config.yaml
num_hidden_layers: 10
d_shared_expert: 0
moe_layers: [1, 2, 3, 4, 5, 6, 7, 8, 9]
balance_loss: 0.00761
lr_router: 0.00088
vocab_size: 2048
tie_word_embeddings: true
learning_rate: 0.0085
batch_tokens: 131072
Below are experts of layer 4 (counted from 0) of a mixture-of-experts language model. Rows are named router (the router's row for the expert), gate (a neuron's input weights, with its number), up (a neuron's input weights, with its number), down (a neuron's output weights, with its number) and show model dimensions 0-191. Each number is 50 + 12 x the weight over its row's rms, rounded and kept within 0 to 99.
After each expert's rows: a language model's description of what the expert responds to; "comes after" lists some tokens at least twice as common just before its tokens as in all text. This comes from a sample of Wikipedia text that the model never trained on. Tokens count by the router's weight.

# expert 25
router:44 32 56 50 62 64 46 37 68 65 46 25 40 56 32 60 49 60 44 57 44 43 50 59 72 18 53 43 31 67 47 40 51 80 57 51 56 22 53 60 35 72 57 36 49 56 59 60 52 49 54 43 30 35 48 62 65 75 57 49 54 65 59 53 69 48 41 44 54 47 27 56 51 51 41 71 40 59 59 51 46 30 49 56 66 49 52 63 50 39 33 64 45 39 50 49 48 44 40 47 60 44 56 58 51 59 41 45 37 64 48 52 38 43 62 56 46 47 58 45 58 36 57 62 45 74 50 53 69 33 53 67 69 49 59 36 38 65 65 54 62 29 66 58 48 60 31 60 32 56 32 52 78 32 55 43 46 24 36 51 40 70 55 59 55 36 45 58 50 40 40 44 47 85 33 62 48 45 45 46 47 43 25 43 57 33 52 44 52 31 55 35
gate0:67 37 68 66 44 37 71 43 60 58 50 82 68 51 38 58 55 35 38 55 56 62 50 51 60 47 24 29 49 49 59 34 67 59 46 37 62 41 66 74 46 65 48 74 44 34 35 51 34 62 65 57 53 55 35 47 44 50 70 54 51 51 54 54 56 52 48 57 58 42 44 26 42 62 52 45 43 18 40 42 49 38 61 49 39 62 58 68 33 65 55 68 42 51 57 35 42 57 63 56 48 79 49 53 50 44 54 64 61 36 25 57 68 62 79 43 67 70 44 61 45 59 51 43 52 44 52 41 46 44 60 57 57 56 51 34 38 53 69 46 45 63 65 30 49 53 39 49 43 46 73 48 35 42 60 49 41 54 40 49 64 50 35 64 50 49 62 47 64 62 80 38 32 52 26 54 44 53 47 62 60 42 68 71 37 44 36 50 69 46 59 60
up0:65 66 39 41 18 60 61 64 47 38 40 56 05 39 63 62 63 34 45 62 50 50 68 53 35 47 49 42 56 56 65 59 61 44 45 47 41 58 42 69 56 54 47 49 56 51 35 76 54 54 58 56 65 47 60 84 37 50 71 54 59 56 46 35 76 45 45 48 42 47 31 33 47 68 31 50 51 47 49 60 59 61 65 62 53 55 52 45 57 30 43 36 40 53 55 59 39 71 57 46 42 49 55 46 55 61 44 39 46 64 64 52 45 61 50 57 42 46 48 38 54 41 38 37 53 46 49 65 54 75 51 45 50 46 36 56 50 60 70 60 45 59 53 37 47 58 57 63 62 37 79 41 60 37 63 43 63 78 46 66 48 66 53 49 51 42 55 37 70 44 85 63 36 24 67 49 42 64 65 66 37 47 57 51 46 47 54 53 69 50 47 28
down0:49 45 51 40 71 53 42 59 43 35 83 46 51 44 44 66 35 27 35 49 58 55 46 51 53 57 54 62 42 41 31 59 66 72 57 40 52 45 76 54 61 70 43 53 60 51 71 54 39 32 38 52 73 61 44 56 51 41 36 39 52 29 71 49 48 69 32 77 46 45 53 38 48 47 54 57 63 49 58 42 64 48 68 51 48 59 60 53 47 45 30 68 38 23 53 41 57 62 44 43 58 57 41 79 32 42 39 62 44 64 30 61 48 70 32 65 48 44 47 44 55 55 64 27 49 35 77 34 50 48 45 57 67 37 57 51 48 48 63 48 49 49 52 50 65 49 25 65 56 62 31 45 40 47 54 40 64 60 36 53 61 42 35 68 47 62 33 28 54 53 33 64 71 68 64 51 50 59 51 53 54 47 36 39 49 59 42 39 48 43 70 70
It responds to: Pipe separators between or closing table cells after numbers or names, plus semicolons, as in Champion | Runner-Up, 6 | 7.
comes after: ")", " 0", " ", "%", " 1", " —"

# expert 60
router:32 54 55 52 62 44 49 39 63 47 37 59 27 32 54 43 44 36 59 45 45 62 63 70 58 68 45 61 44 55 51 55 51 48 64 46 42 36 47 54 67 71 53 66 55 39 50 55 63 54 36 43 58 25 41 57 55 35 38 48 29 66 42 55 24 37 48 34 58 33 40 46 48 31 34 47 62 76 54 48 49 71 42 60 54 49 43 59 77 64 28 36 53 61 50 47 69 42 31 59 41 67 56 17 58 67 56 47 38 54 70 45 49 42 31 67 26 50 48 56 33 43 44 57 41 40 24 40 56 58 48 43 66 58 36 48 35 53 29 56 43 62 48 51 52 61 61 64 43 42 65 57 34 51 37 29 54 50 30 51 71 68 47 63 34 61 43 61 56 51 69 34 45 40 55 35 57 40 60 51 62 38 53 41 53 39 64 67 39 48 73 62
gate0:40 63 48 61 41 55 20 34 55 43 71 30 52 51 43 56 45 44 31 52 65 20 41 51 33 54 63 71 42 39 45 37 65 67 62 57 55 54 54 36 22 77 56 53 57 57 45 47 40 54 53 44 47 42 48 40 52 69 61 53 35 72 50 60 48 42 40 55 62 46 52 56 59 21 46 64 67 63 69 57 57 73 57 67 53 39 49 62 45 33 38 62 50 55 57 40 46 42 43 27 77 64 45 41 33 30 49 66 40 58 33 43 49 40 59 81 39 60 26 60 60 42 55 37 54 61 42 72 65 59 58 39 59 51 47 42 32 46 66 54 56 62 38 44 41 54 58 54 66 41 55 51 34 50 48 55 59 56 64 60 48 64 66 45 60 42 34 50 68 57 43 40 44 68 57 59 46 64 59 30 60 56 71 43 60 50 45 53 42 37 77 47
up0:68 50 41 54 56 50 55 57 43 55 51 73 45 65 55 77 31 54 59 40 38 46 37 37 44 28 48 66 38 36 44 52 50 55 50 64 57 61 52 54 50 55 53 61 39 83 61 46 61 56 72 77 38 53 59 31 62 48 71 24 54 51 44 49 59 28 17 31 29 40 62 63 48 63 68 47 84 32 38 58 53 58 46 44 44 47 58 41 44 49 47 62 42 50 53 63 46 33 37 35 38 32 57 45 30 61 41 42 52 30 40 47 46 60 37 40 53 68 60 57 34 48 70 60 38 70 66 34 31 71 52 34 71 38 50 50 53 60 44 50 62 60 49 57 65 65 51 50 46 42 46 57 45 56 62 55 52 53 60 37 50 54 43 38 66 51 61 45 40 50 52 39 62 33 53 64 52 39 59 45 48 68 37 56 42 70 61 60 51 32 69 35
down0:45 47 76 50 50 40 46 57 48 67 70 74 40 60 49 53 54 38 50 40 55 44 20 33 46 58 53 46 63 45 51 39 59 34 44 51 57 57 47 65 53 70 36 30 42 41 60 50 63 51 39 62 56 22 35 25 57 29 70 62 52 26 52 30 73 20 70 56 49 41 33 43 51 46 65 52 62 69 49 67 45 41 60 42 63 60 49 42 48 46 37 52 40 41 54 56 62 60 55 27 59 49 59 44 62 32 53 50 52 40 59 63 54 23 41 68 52 43 48 63 48 55 36 50 57 48 43 45 43 59 38 42 68 48 65 64 40 64 35 49 52 45 53 52 56 47 70 46 28 41 41 45 57 32 58 35 33 62 47 41 38 55 45 17 53 61 48 34 55 60 69 59 40 64 67 38 49 52 38 45 43 52 44 46 75 64 52 57 85 47 44 48
It responds to: Spaced en and em dashes in award and list entries, colons, and words like no, called, named, you, plus ja in Punjab.
comes after: " ", " the", "k", " 3", "MPC", " is"

# expert 34
router:53 56 18 52 41 48 45 48 50 45 64 42 81 51 66 35 53 52 63 40 69 55 41 65 65 41 39 48 45 44 42 33 41 51 37 33 58 42 45 58 50 46 30 55 57 32 46 47 62 49 32 62 58 30 65 44 42 45 56 32 51 62 68 49 68 37 26 53 49 55 41 63 52 35 45 41 47 43 62 52 50 58 63 37 60 90 37 49 49 56 51 43 44 59 66 75 43 74 50 44 52 55 58 55 59 54 56 55 58 61 43 66 46 32 46 37 50 33 33 67 60 46 29 25 51 56 39 57 49 48 45 53 58 34 49 45 63 47 33 54 46 55 39 53 48 80 31 45 56 78 34 52 53 32 62 60 42 33 36 53 45 45 43 29 45 40 55 29 78 48 49 36 65 67 64 55 17 50 43 38 51 59 46 51 50 61 35 42 51 55 37 34
gate0:48 72 51 50 83 61 58 60 73 54 47 49 47 65 58 35 55 41 48 30 55 34 32 41 53 38 42 49 55 33 35 59 59 37 65 53 47 50 54 37 58 41 51 61 47 46 65 57 50 45 53 38 65 46 43 43 38 61 38 71 55 59 37 46 47 51 46 44 67 71 53 63 40 56 53 64 48 59 41 67 58 51 44 47 49 52 48 66 66 61 29 34 53 53 45 48 71 33 49 59 60 62 49 34 75 49 37 29 53 48 57 54 63 55 39 48 34 38 45 55 69 34 50 58 44 57 32 68 57 26 41 81 49 55 55 42 39 35 48 25 35 43 40 69 44 44 54 60 38 42 39 55 79 54 39 44 41 58 60 40 35 75 56 39 25 58 56 45 53 60 64 32 47 47 58 68 74 43 61 56 51 53 40 54 54 44 68 67 56 44 49 08
up0:20 52 55 49 67 58 20 56 28 72 49 66 34 65 23 34 45 57 59 48 45 55 48 51 53 45 69 52 57 47 45 40 49 36 52 55 50 47 51 40 56 37 79 36 30 38 71 29 55 35 59 52 42 57 59 78 45 39 42 52 57 48 49 31 66 43 52 29 68 62 44 47 52 77 58 67 43 72 42 44 32 37 45 48 37 39 41 51 58 63 52 60 47 58 59 51 64 30 55 67 43 61 40 43 52 31 43 42 72 36 63 61 64 78 55 59 39 55 50 39 64 59 66 48 55 39 43 47 61 52 44 77 45 48 36 51 55 57 60 32 60 32 40 63 55 44 46 60 65 64 36 54 62 47 58 63 53 47 18 53 38 57 60 59 56 35 51 48 53 34 60 43 51 42 52 31 59 52 38 39 44 27 56 50 57 42 55 58 32 42 66 47
down0:35 48 64 62 47 51 66 50 65 75 69 65 59 65 63 60 70 44 55 58 41 50 61 39 63 39 52 46 40 48 70 40 36 55 50 59 42 55 50 58 47 46 42 56 59 44 38 80 48 37 46 48 63 36 44 58 50 59 40 66 73 42 56 54 25 55 64 73 69 62 37 53 55 52 45 45 51 43 52 50 70 54 38 42 29 47 41 42 59 39 37 43 53 28 49 60 59 42 46 45 50 46 53 78 49 62 76 38 42 39 43 47 70 76 42 31 54 60 45 44 49 35 41 17 52 68 58 67 33 40 51 47 71 41 48 39 39 60 52 29 49 68 33 48 57 49 51 63 52 33 30 40 57 48 31 41 51 40 47 45 56 43 48 41 58 49 48 45 46 53 68 35 34 34 40 69 40 58 40 72 46 81 56 40 46 25 63 73 61 44 35 46
It responds to: Word-initial capitalized pieces like O, As, Ar, De, Re, Per starting proper names after the, of, in, as in Asia, Orioles, Perth.
comes after: " the", ",", " of", ":", "-", " and"

# expert 29
router:47 73 53 28 46 52 57 68 36 74 57 53 78 34 40 70 48 43 56 34 65 52 50 49 63 48 56 62 47 69 56 57 46 42 50 59 42 38 43 54 64 32 23 29 35 60 23 34 44 43 44 53 52 36 48 58 49 66 41 41 36 62 54 52 63 65 53 60 49 43 42 48 60 42 42 38 57 51 53 61 54 54 43 19 33 75 55 57 63 37 46 50 37 73 55 48 34 40 39 58 46 41 49 49 69 51 47 49 79 66 71 41 43 55 56 41 50 39 35 51 23 44 56 55 37 49 38 35 33 41 54 55 40 46 27 26 41 65 47 51 60 62 64 60 45 49 58 58 42 68 49 42 38 37 57 52 28 59 60 45 63 43 73 61 56 71 68 33 43 25 59 41 38 63 61 68 46 57 30 56 52 45 45 54 62 46 56 54 60 59 54 33
gate2:53 51 49 55 37 52 58 59 67 52 39 55 42 50 46 50 49 58 33 59 51 55 62 56 59 43 63 56 59 40 64 49 34 58 53 41 41 39 79 61 65 59 25 53 34 72 30 46 41 68 35 29 52 33 48 67 65 39 68 55 55 49 54 55 45 40 29 46 60 43 55 39 39 55 41 79 49 39 62 29 47 46 60 50 65 37 43 65 47 62 44 75 57 61 46 45 66 47 43 42 55 44 32 42 70 64 55 71 65 39 54 57 29 63 67 39 61 65 58 61 41 45 29 45 59 71 46 48 51 54 53 62 60 64 40 46 24 44 32 68 30 77 59 49 58 73 43 62 29 61 55 53 58 74 39 45 81 57 46 52 50 65 51 70 56 58 52 32 46 34 50 72 48 46 61 28 49 37 43 46 46 49 42 55 56 64 59 52 35 36 53 41
up2:72 46 57 65 52 54 58 38 53 74 48 53 52 17 33 49 69 52 50 42 77 59 14 48 35 49 63 48 42 54 66 71 44 41 42 47 51 67 36 56 41 45 58 51 64 46 69 44 56 52 48 65 51 60 58 55 35 65 67 62 38 65 46 29 53 51 30 57 50 43 52 41 39 56 42 62 37 60 48 40 62 35 48 55 59 54 27 49 62 53 61 42 44 52 50 51 40 60 40 70 44 30 59 38 65 32 44 54 65 64 63 53 84 54 30 66 47 59 44 55 48 53 55 69 55 33 50 50 37 55 71 43 50 42 62 44 80 37 43 60 48 38 53 53 43 46 58 50 72 40 54 64 47 39 71 58 63 31 52 63 46 48 56 52 43 73 41 48 47 58 55 32 37 57 21 54 66 68 50 47 49 54 47 68 39 49 44 39 53 52 38 17
down2:35 63 31 53 69 58 50 38 57 64 67 60 50 50 65 68 55 67 40 72 47 50 51 32 64 59 33 38 66 49 57 39 70 67 67 47 56 65 73 27 57 32 56 49 60 44 54 58 40 53 38 64 51 54 67 60 54 37 49 59 60 63 42 46 32 50 74 44 50 46 45 47 64 47 52 65 52 49 29 70 47 69 39 41 66 38 20 42 41 61 62 46 39 31 42 46 61 60 37 46 62 55 50 53 52 35 37 41 51 46 46 61 50 50 43 40 49 39 55 63 41 43 71 49 38 72 33 54 58 50 58 73 41 51 30 43 33 34 47 61 75 38 43 54 51 15 45 31 74 47 52 40 63 59 51 49 57 61 45 63 37 39 40 40 47 69 34 61 55 43 47 46 78 65 51 62 42 73 36 37 71 58 59 54 55 48 50 57 53 34 61 43
It responds to: The word the after prepositions like of, in, to, plus The starting titles and names, such as for the rights.
comes after: " of", " in", " to", " on", " for", " at"

# expert 50
router:32 45 49 28 67 52 57 24 38 49 51 42 54 51 51 60 50 42 54 41 52 72 49 56 59 57 55 49 26 51 49 65 46 74 66 63 33 32 54 35 53 59 42 48 63 56 32 35 35 31 44 68 49 47 40 63 45 48 39 50 28 24 42 61 16 55 42 39 36 45 52 46 62 65 51 55 47 35 60 60 39 56 67 37 44 73 55 37 57 70 50 43 33 77 33 61 53 39 46 38 48 42 55 25 39 42 52 56 32 45 52 68 37 27 58 67 44 43 30 40 38 59 32 66 51 55 35 46 67 48 51 37 40 66 65 63 72 61 32 67 32 51 56 47 47 35 35 50 47 37 46 42 42 36 46 61 62 54 59 51 47 36 41 45 52 53 55 34 43 49 37 38 47 41 55 58 38 49 45 30 50 29 24 48 68 55 35 55 55 51 68 42
gate2:29 72 58 45 50 67 47 51 38 48 51 64 71 55 53 32 43 58 50 43 56 44 46 66 52 22 36 57 55 62 39 26 44 66 78 61 45 22 75 56 59 47 39 64 59 36 57 57 46 56 58 48 55 49 27 36 33 58 66 44 50 52 50 70 71 69 55 59 60 43 54 46 50 38 45 46 66 50 48 31 44 52 34 39 50 36 32 40 57 52 48 36 58 59 42 72 39 54 47 35 48 52 59 54 44 70 52 52 44 68 48 64 35 58 46 49 59 48 41 46 56 62 23 64 49 45 66 36 36 54 65 52 51 75 70 58 41 52 33 64 44 68 56 44 40 37 28 54 42 42 65 62 55 38 37 35 67 50 51 42 41 52 57 36 61 21 33 71 44 48 37 47 45 46 34 50 25 59 11 43 53 59 45 53 59 52 46 40 47 57 54 53
up2:59 32 55 56 51 41 37 45 44 54 64 25 61 47 47 54 65 56 45 30 67 66 27 33 49 56 53 55 29 56 69 50 46 39 28 44 54 51 71 45 36 72 35 42 65 65 47 31 56 32 58 46 43 70 58 49 46 51 55 60 55 71 42 62 37 58 70 47 18 47 55 55 61 44 61 53 56 57 40 73 55 54 50 21 29 57 61 54 50 47 46 50 39 58 49 55 76 34 42 48 49 44 57 40 55 64 47 57 66 58 45 69 43 45 68 57 37 46 60 52 47 52 24 36 41 47 38 52 53 53 55 55 56 61 49 69 70 47 70 54 61 62 52 44 63 30 51 30 45 50 57 49 41 46 23 32 55 45 48 63 58 43 41 36 36 43 15 36 41 49 43 53 37 56 57 55 35 30 42 71 62 47 83 44 51 74 47 44 39 58 51 55
down2:57 59 46 44 42 53 51 81 46 46 56 55 36 25 52 31 32 61 53 59 51 56 61 49 35 71 58 53 56 60 31 58 46 59 35 51 70 64 55 53 60 64 60 50 26 60 46 42 38 57 52 44 51 27 40 56 36 45 44 47 43 63 54 41 32 49 32 14 36 46 46 54 48 46 63 49 49 66 48 53 60 43 86 61 45 39 55 55 66 56 65 67 50 45 58 48 62 46 44 57 73 46 45 60 42 40 42 52 53 48 42 73 71 34 65 38 33 63 59 48 48 25 46 68 48 33 65 71 67 56 34 48 59 50 51 53 48 48 56 56 44 44 62 49 55 39 46 44 36 51 55 19 67 47 60 54 41 54 66 73 42 41 51 56 45 63 72 50 26 41 57 69 53 37 68 56 57 43 59 33 35 39 47 72 25 51 42 62 62 27 43 50
It responds to: Determiners and adjectives after the, of, or possessives, such as his, their, its, first, last, new, this.
comes after: " the", "'", " of", ".", " a", " and"

# expert 27
router:65 46 43 35 45 60 34 47 63 29 68 49 56 44 56 45 31 45 50 38 38 30 54 61 63 64 42 54 42 52 44 74 74 32 54 42 22 48 55 29 25 62 41 54 43 49 53 60 49 42 33 51 45 60 51 32 41 45 47 51 67 49 44 55 51 67 35 61 61 44 37 45 48 28 49 50 63 45 33 31 54 50 38 23 50 63 40 48 38 77 57 55 53 52 66 46 38 53 57 64 50 54 31 57 30 45 39 52 55 64 34 39 50 64 39 33 47 32 37 55 49 32 50 58 27 38 29 58 75 43 40 46 67 39 41 40 64 40 50 51 38 54 56 43 24 33 34 35 38 48 67 49 51 33 48 65 41 66 30 34 54 56 24 45 69 31 53 42 46 51 34 50 53 54 48 38 63 50 47 55 29 60 71 62 45 33 37 57 54 60 43 39
gate1:49 39 81 41 24 34 61 36 32 34 70 52 42 57 62 54 48 72 37 59 43 54 57 74 51 61 45 25 80 48 52 28 57 62 37 47 27 56 40 45 64 60 52 66 49 62 51 49 65 62 57 52 40 53 63 46 69 54 53 54 27 45 51 38 68 52 75 38 53 56 58 28 62 35 60 65 42 42 47 46 63 59 62 44 44 50 58 35 68 34 61 52 47 50 49 51 48 46 68 68 37 59 51 53 42 37 47 33 46 61 44 39 58 40 60 37 37 48 39 54 55 60 49 38 56 55 45 76 52 47 55 65 65 57 58 49 61 41 57 55 48 54 57 55 36 35 22 52 45 45 25 65 59 30 64 60 28 75 34 25 49 66 59 29 56 48 46 43 55 31 59 62 36 58 62 45 37 51 51 50 51 62 38 52 51 28 38 49 37 43 39 57
up1:33 61 38 32 55 50 38 68 41 40 55 54 48 51 63 42 41 36 48 52 37 26 40 42 70 52 48 51 27 59 42 58 64 54 72 65 75 57 56 40 60 66 52 49 45 51 44 60 50 38 38 35 51 55 55 43 47 37 51 56 81 55 41 39 33 63 36 31 68 51 48 57 63 50 57 48 37 81 47 37 28 58 57 46 74 42 25 44 59 62 43 47 49 48 36 68 51 58 32 45 51 43 22 54 74 74 62 51 54 37 70 43 66 34 59 66 37 51 65 54 54 44 33 38 44 58 37 50 57 46 33 40 52 38 37 38 43 48 56 61 67 48 58 35 45 54 58 45 61 38 20 40 39 27 61 51 47 39 59 51 44 53 47 54 36 52 52 41 50 22 54 67 50 59 35 59 51 60 33 52 46 27 45 49 60 56 50 23 71 45 41 37
down1:20 57 41 61 38 78 49 54 63 62 33 69 44 40 65 23 47 67 67 53 71 54 46 48 52 32 56 51 67 42 31 52 29 28 38 37 53 56 49 53 57 38 55 44 36 63 57 65 55 47 71 55 43 45 49 50 49 61 35 75 68 59 53 42 30 49 46 65 33 68 49 69 38 47 48 33 64 47 53 72 51 43 53 55 51 81 41 43 39 53 57 37 46 61 41 63 58 48 50 46 38 41 36 44 59 49 59 56 61 45 50 65 57 40 63 60 55 44 50 54 52 41 50 35 37 47 60 37 77 44 59 39 40 04 42 39 31 67 36 67 47 71 60 47 35 36 50 47 37 58 55 46 39 55 46 58 65 35 54 57 60 73 48 42 53 60 39 55 60 46 57 57 51 65 46 53 32 36 31 48 65 48 57 52 51 59 35 51 42 28 41 41
It responds to: First pieces of words, often capital letters or prefixes, at line or cell starts: E-nfield, C-ategory, In addition, con-, se-.
comes after: "-", ".", "\n", " (", " the", " \""

# expert 10
router:30 73 16 26 44 45 34 65 40 46 58 35 76 45 56 43 57 67 67 52 71 42 43 52 59 35 39 49 41 57 68 34 45 58 40 45 54 41 43 64 51 48 65 52 63 63 54 51 59 43 38 62 54 35 81 66 50 59 56 27 41 63 60 42 60 61 47 53 40 59 45 54 61 57 51 48 53 48 49 45 43 56 48 31 56 75 56 68 48 48 48 47 57 73 60 63 50 67 37 45 60 54 48 55 55 54 62 60 51 46 51 54 43 41 48 52 38 34 34 57 38 60 24 41 54 46 51 53 27 42 39 48 60 40 52 39 39 55 51 49 31 64 32 42 44 99 37 52 56 59 32 51 63 36 63 46 41 35 35 46 41 74 46 37 46 46 52 42 65 66 63 33 50 51 62 64 29 53 32 46 51 69 46 53 63 48 42 41 25 49 35 46
gate1:38 26 47 47 28 59 64 42 62 52 63 27 46 43 32 63 50 42 52 54 56 49 65 58 45 66 43 64 20 60 35 60 57 42 53 54 43 37 49 73 58 54 48 60 29 53 31 29 52 43 52 56 39 70 60 51 30 34 52 31 35 48 48 54 60 40 57 33 46 49 59 25 52 77 38 76 30 46 39 49 60 47 49 54 46 41 53 35 47 51 41 68 63 61 52 34 53 49 37 73 69 61 51 63 45 53 53 61 54 48 59 51 42 32 49 53 32 46 37 52 52 60 44 33 55 38 30 48 41 37 50 58 49 33 43 67 67 39 44 46 50 64 61 58 51 50 59 34 55 62 34 53 53 65 49 44 47 48 64 26 33 28 30 54 68 59 23 58 42 50 47 44 42 38 47 60 35 47 36 25 51 65 61 45 52 39 34 31 37 74 47 36
up1:57 45 47 47 17 40 38 58 86 35 66 76 48 56 49 58 76 33 58 52 32 47 54 47 49 54 59 48 46 41 51 58 70 69 59 59 35 42 44 63 45 48 39 43 42 49 48 38 35 47 66 44 43 41 45 44 56 45 40 42 47 42 48 43 49 51 65 25 39 56 58 46 71 47 70 70 65 50 60 21 57 78 53 63 34 50 34 51 66 65 42 50 47 58 37 40 55 57 50 53 55 54 63 50 47 57 37 66 69 47 40 45 54 58 45 28 57 53 62 41 48 52 64 35 65 41 66 42 44 46 16 46 52 33 36 49 52 53 46 53 44 68 53 51 55 65 22 41 52 29 14 68 36 57 37 40 74 29 46 29 52 61 34 54 39 54 54 60 64 68 58 48 55 38 35 54 63 43 44 43 40 55 44 57 69 50 42 54 41 56 61 49
down1:49 58 49 50 42 38 57 59 57 32 47 33 50 58 36 36 20 50 67 64 31 28 56 63 33 38 56 57 44 55 45 58 55 44 39 51 58 65 45 57 55 67 44 29 47 57 54 54 43 47 55 55 34 46 47 54 41 68 25 54 52 65 37 47 36 40 59 31 59 23 38 54 33 57 43 54 56 38 33 32 39 51 59 42 43 47 55 52 56 48 66 49 53 56 56 39 12 41 50 65 35 55 35 29 63 39 37 54 35 61 52 70 28 52 69 67 56 60 49 30 44 78 48 54 50 41 42 59 56 63 42 37 52 43 60 35 44 49 52 53 45 39 70 21 52 40 58 45 33 46 52 49 60 51 56 74 49 21 66 56 45 25 53 80 39 49 50 53 40 46 35 36 46 43 49 73 41 49 41 54 51 31 37 35 49 46 42 51 26 36 52 55
It responds to: Single capital-letter or short capitalized pieces starting proper names after commas, pipes or colons in tables and lists, like H(ampson), S(1600), Va(inglory).
comes after: ",", " |", " the", ":", "-", " of"

# expert 30
router:35 54 48 45 48 58 59 47 47 61 77 50 54 41 50 74 52 48 51 53 63 59 59 46 43 53 67 59 43 65 33 73 51 46 50 44 68 46 62 56 26 41 60 25 54 50 55 51 47 49 61 35 47 47 50 48 53 33 45 44 48 41 52 56 53 43 28 59 58 50 39 34 57 56 65 58 45 80 29 65 44 56 48 44 70 29 38 37 75 39 66 66 83 49 44 32 60 79 61 58 39 65 63 41 57 53 44 38 39 64 54 67 51 48 59 37 44 62 47 60 37 52 33 32 30 52 40 51 55 53 50 55 32 27 36 68 38 56 44 58 39 37 22 45 41 46 60 59 59 45 47 62 61 42 42 44 43 81 54 47 51 38 52 65 21 58 39 55 34 48 51 74 38 44 44 67 53 38 35 29 48 42 56 35 67 40 69 42 51 44 46 58
gate0:26 38 59 75 41 38 35 57 67 52 53 52 10 40 52 38 41 58 34 76 52 47 35 60 51 31 44 50 52 42 43 66 47 59 56 30 43 31 41 52 44 62 66 63 44 49 21 48 47 37 69 56 52 68 51 59 56 56 71 52 50 58 36 52 66 60 62 55 51 37 35 35 48 69 59 29 52 46 63 59 48 46 35 56 62 66 44 66 72 44 40 38 60 64 61 57 43 60 33 49 56 87 68 57 76 49 45 75 47 34 48 39 30 37 42 56 61 56 43 68 56 55 28 50 28 49 46 28 47 53 50 65 50 55 52 47 36 57 64 54 56 51 37 61 46 40 51 57 51 49 51 65 64 61 43 64 46 54 36 51 70 42 41 75 56 57 51 44 46 48 39 50 48 44 55 49 49 54 44 41 56 70 70 61 39 33 62 40 65 48 32 54
up0:40 40 67 47 32 57 33 68 37 41 42 44 70 40 63 44 73 59 54 36 73 64 62 56 53 43 56 63 66 49 55 52 68 56 38 31 46 55 46 42 53 60 62 29 45 68 39 65 46 57 33 55 45 57 57 62 30 50 42 38 46 57 54 49 61 59 43 50 45 26 71 43 60 43 71 52 41 33 69 35 67 39 45 40 53 36 78 51 52 52 70 51 57 38 38 48 61 61 37 46 45 48 44 42 46 71 58 45 55 41 67 55 70 57 45 48 23 42 56 62 52 43 65 60 52 45 53 41 66 48 55 36 33 52 27 60 67 48 35 43 56 52 62 54 58 38 67 47 48 49 44 30 66 28 53 44 68 35 61 52 52 68 35 59 57 48 36 56 49 66 72 47 50 54 38 44 39 41 78 46 51 45 67 49 60 20 74 45 63 59 27 71
down0:42 54 43 47 66 34 65 37 58 75 31 47 42 54 56 45 53 56 47 64 41 76 45 22 63 49 56 72 48 46 71 58 38 50 70 53 49 72 53 52 50 57 47 63 61 79 43 29 65 48 62 64 50 65 36 46 46 48 47 59 41 39 57 33 57 64 57 53 49 65 49 59 53 46 55 33 66 46 40 63 71 57 49 35 59 42 63 46 68 51 53 54 39 50 49 68 49 61 55 62 57 38 48 53 50 51 43 38 52 68 61 50 76 50 69 45 55 46 46 63 56 39 34 48 29 57 44 44 38 49 60 50 25 43 54 78 44 55 56 65 42 36 45 48 38 47 65 51 37 39 29 40 58 61 57 43 65 49 65 40 37 50 75 74 61 62 57 32 67 34 46 57 19 46 44 52 34 53 30 27 38 60 48 33 73 41 56 61 53 61 72 38
It responds to: Colons after infobox field names, list-item hyphens, semicolons and line breaks in key–value lists, plus including, like, such as.
comes after: "\n", " such", ")", " Born", " by", " Country"